Weights of a small mixture-of-experts language model, trained from scratch on English Wikipedia: 19 layers, 675M tokens.
Below are experts of layer 9 (counted from 0) of a mixture-of-experts language model. Rows are named router (the router's row for the expert) and show model dimensions 0-127. Each number is 500 + 25 x the weight over its row's rms, rounded and kept within 0 to 999. Numbers have three digits each.
Before each expert's rows: a language model's description of what the expert responds to; "comes after" lists some tokens at least twice as common just before its tokens as in all text. This comes from a sample of Wikipedia text that the model never trained on. Tokens count by the router's weight.

# expert 31
Markup and LaTeX. Second equals sign opening section headings, LaTeX backslashes and braces in math, and stray markup characters, e.g. ==See also, \boldsymbol, }^.
comes after: "=", "{", ".", " $", "_", " \""
router:475452486481525524467490489530502510467480481507525466499477493511490490485516512504531507554550482519516498487489466512514492419515520491456501509430512497475492478504477501478488524501503500559479511483485472498486488488455448474522509536516513515523548526523525507476522543509482543527487468490493515492481538512524489546503531464534534459506462495503479503508469506516468497489515

# expert 40
Mid-word name fragments. Inner pieces of long words and foreign names, especially ti before -on/-onal, such as Coali-ti-on, constitu-ti-onal, E-int-racht, Bu-xt-on.
comes after: " of", " the", " in", "za", ":", "ta"
router:461496478515510505517491490494574488513512478491481540511515495489511494499469441475468516483491536482472480516490515471439527493490529467493461477481470501480504497462509512508494520463489491500528512457498510546510502517466540507466561460462486539452477489488497504535532507510490498500521518549543512497466509466486508525491473465523506484490522458467512492504528459503490488529467

# expert 2
First-name openings. Opening word pieces of personal given names, usually after a pipe, comma or by, e.g. Fred(rik), Cam(eron), Ne(lly).
comes after: " |", "-", " by", ":", " and", " Z"
router:467503548478479524487524519441539509500480540494512487516505505480499488536536474536446536460529499486502487506508522520488454487487518481491507469536505481508485531474457514406466492503517522485508486508487490515494485478527479495485501528527465499468491472481502461498534521509486459472494531521476521556494475498488512476485501495506511567516496509521483493534521500513550519477498

# expert 13
Hyphens, heading equals. Hyphens inside compounds, equals signs of section headings, opening parentheses, and word-initial prefixes like mis, des, dis, e.g. Blu-ray, Action-adventure, Dish.
comes after: "=", " =", " co", " COVID", " Non", "ision"
router:486510472513509523486496529504510469522480508487518525503499531480468498496469502518552487513500520520519477444518518496538475521553537492512500539449457464473507496499504472489506509498490530463492510521460488517494490479475475489463532524512551538480538486454498507493506512501528499492460514476508541513484517476500516500473567548515461489550475511472463463529493506524482479453499

# expert 22
Clause-joining commas and conjunctions. Commas ending an introductory phrase or clause, and subordinators that open clauses, such as when, where, which, because, although, that.
comes after: ",", " However", "s", " said", " announced", " stated"
router:508524527498527444525474530526460538474521509466491515503465494492490517508489465485509482501503459457486485403505482485467478467454484481525505539496526475466501494490508500518530477509480466482500506511503543507514513519507483531501493538493537466488476477486527516531477478470497495512518487453523524465465545530475549492491501528535491507502500480513486486477531499511525554508494

# expert 15
Role and importance adjectives. Adjectives and nouns after a, the, as or was describing status or rank, such as important, main, regular, key, Chief.
comes after: " as", " the", " a", " is", " was", " did"
router:575505476440516523496493515526472543532454505511512489514493547497464502529494491509498524507531522565476456551484461483495484530476488484524496503469491536450505489503495489537494542516468502505447505490497513483501505488498505472476479484500518505474485508506504518477470514450507443515505461487523466513518512527509531484499500478501500449483509472505480526492445460495494496485508

# expert 45
Paragraph breaks. Double line breaks ending a sentence or table before a new heading or paragraph, plus some label words like name, Episode, Genus.
comes after: ".", " |", "=", ")", "\"", " MPC"
router:493518502548497518530486459517485532514446507485489490528484488467534533525503500502523471554466485502451483518500477530494492519458484466512492534495522492531505511517481478538485526483493542526473535520488426481523462492486510488533448521492509516495506531491495527534471510476486489500534461503540467518456539510492480507515520489528522445524496454509485522504498496476468474498503

# expert 6
Line-start items in lists. First tokens after line breaks or list dashes, such as years, The, This, plus table pipes and hyphens in lists.
comes after: "\n", "  ", ".", "\n\n", ")", "\n "
router:496482532532502501490506514451487525556493491496456508497492491538539530490510533442549517525501495515520508531510478507524479440531492467509470517494519503497502494519472481557510534454479465521521499503483504545487492511508530493477439541506491475542497536488471480502501487493533473525479459490532488497468526497502459479494510501498519500531510470489487530459513504548475461501523

# expert 60
The word as. Mostly as, as in served as, as well as, plus change-of-state verbs such as became, won, lost, get.
comes after: " to", ",", " served", " and", " he", " driven"
router:511493532479525520535485501529495514518487519507516514485484541512511495514518547534500541500487554479511514463526478464485515470516500492520487551484488439495496442527544469521501487494488504471453456513500486471511511504528511483516476557458540505467487531492535480496518475501506494491546512500512474480561463460494483475505530521505501485524466513513514489500521472518536540528482

# expert 36
Time periods and seasons. Nouns for time spans and months, such as season, week, period, summer, December, October, often after in or the.
comes after: " the", " in", " a", " on", " World", " his"
router:470456475517527501537467463501475491495500519480501554515476491477550528518496448505480509523525459493475466547492479500482448497457486496498522488504461489531534494541497533544533531487490494519469476479527481501495478513479523540540502505509515464492502508499511515488489506513518542502451507520539492452458470473496518499485531481540506469484529515513491494514451466482499502481463

# expert 35
Role and domain nouns. Nouns naming a field, role or institution before a suffix or head noun, such as center field-er, off-ensive coordinator, art, law, police.
comes after: " the", " a", " and", " as", " was", " his"
router:518504470468500536534514486490437479517521517491491483540537515473561552517484507528456554481510498491490512535468452496507480531502476472489478504483511493475477514486540489523485506488475470521503477498462507451442492492521541542474497500524479530490483524486479526520531505476491521502474524486485487493524456513491510476507513455545498496526517501533454509487459489486535488478498

# expert 47
Hyphens, prefixes, breaks. Hyphens inside compounds, negative prefixes un-, non-, dis-, and paragraph breaks after taxon headings, such as Anglo-Saxon, unreleased, Genus lines.
comes after: " =", "=", " non", " a", " the", " an"
router:520475523519493475524527487498502453479515456489521480487476487480481475443510485529532518521470502534458509441522546503519499545533517490517502510457534451463468458512514468455518482463494518488505460518500471509496471498491532498499496534529495531489480498508494476479462525501540502546515510510470501522511518466541485511482518520506517499477494482495513519496451529465471463523532

# expert 18
Taxonomic name fragments. Opening pieces of Latin genus, species and author names in species lists and taxoboxes, such as Lem, Sch, Oberthür.
comes after: " (", "us", ":", "a", " †", "-"
router:475474537529481464499545485503546502502459462504492543462498516534482471533533522486464533526510526487470497517500526507471513462485497493526527491508516469529472477493514492388471495525498498495476508495483486539528528477485501484465539513510490501489506493493477457466499530523524487492519509538464496539500489527545479483503506503454489520487484477539528480503517474510515503501493

# expert 48
Table column headers. Words in table header rows and category adjectives, such as Scientific name, Weight, Class, Winning vehicle, tax, medical, private.
comes after: " |", "|", ".", " a", "\n\n", " The"
router:494511456506538511519505532496488543512502513501543470523514467508480494517498527504481517550530525479503473549482472481460528493535548478532533512472474504504537504497508522553486564528506512528514494527463529478505500480524516510466447491542502495493513533483484532535491524486492443519520498499521474505495527457478497487453508494517471468496538514479485510466517518485496460522476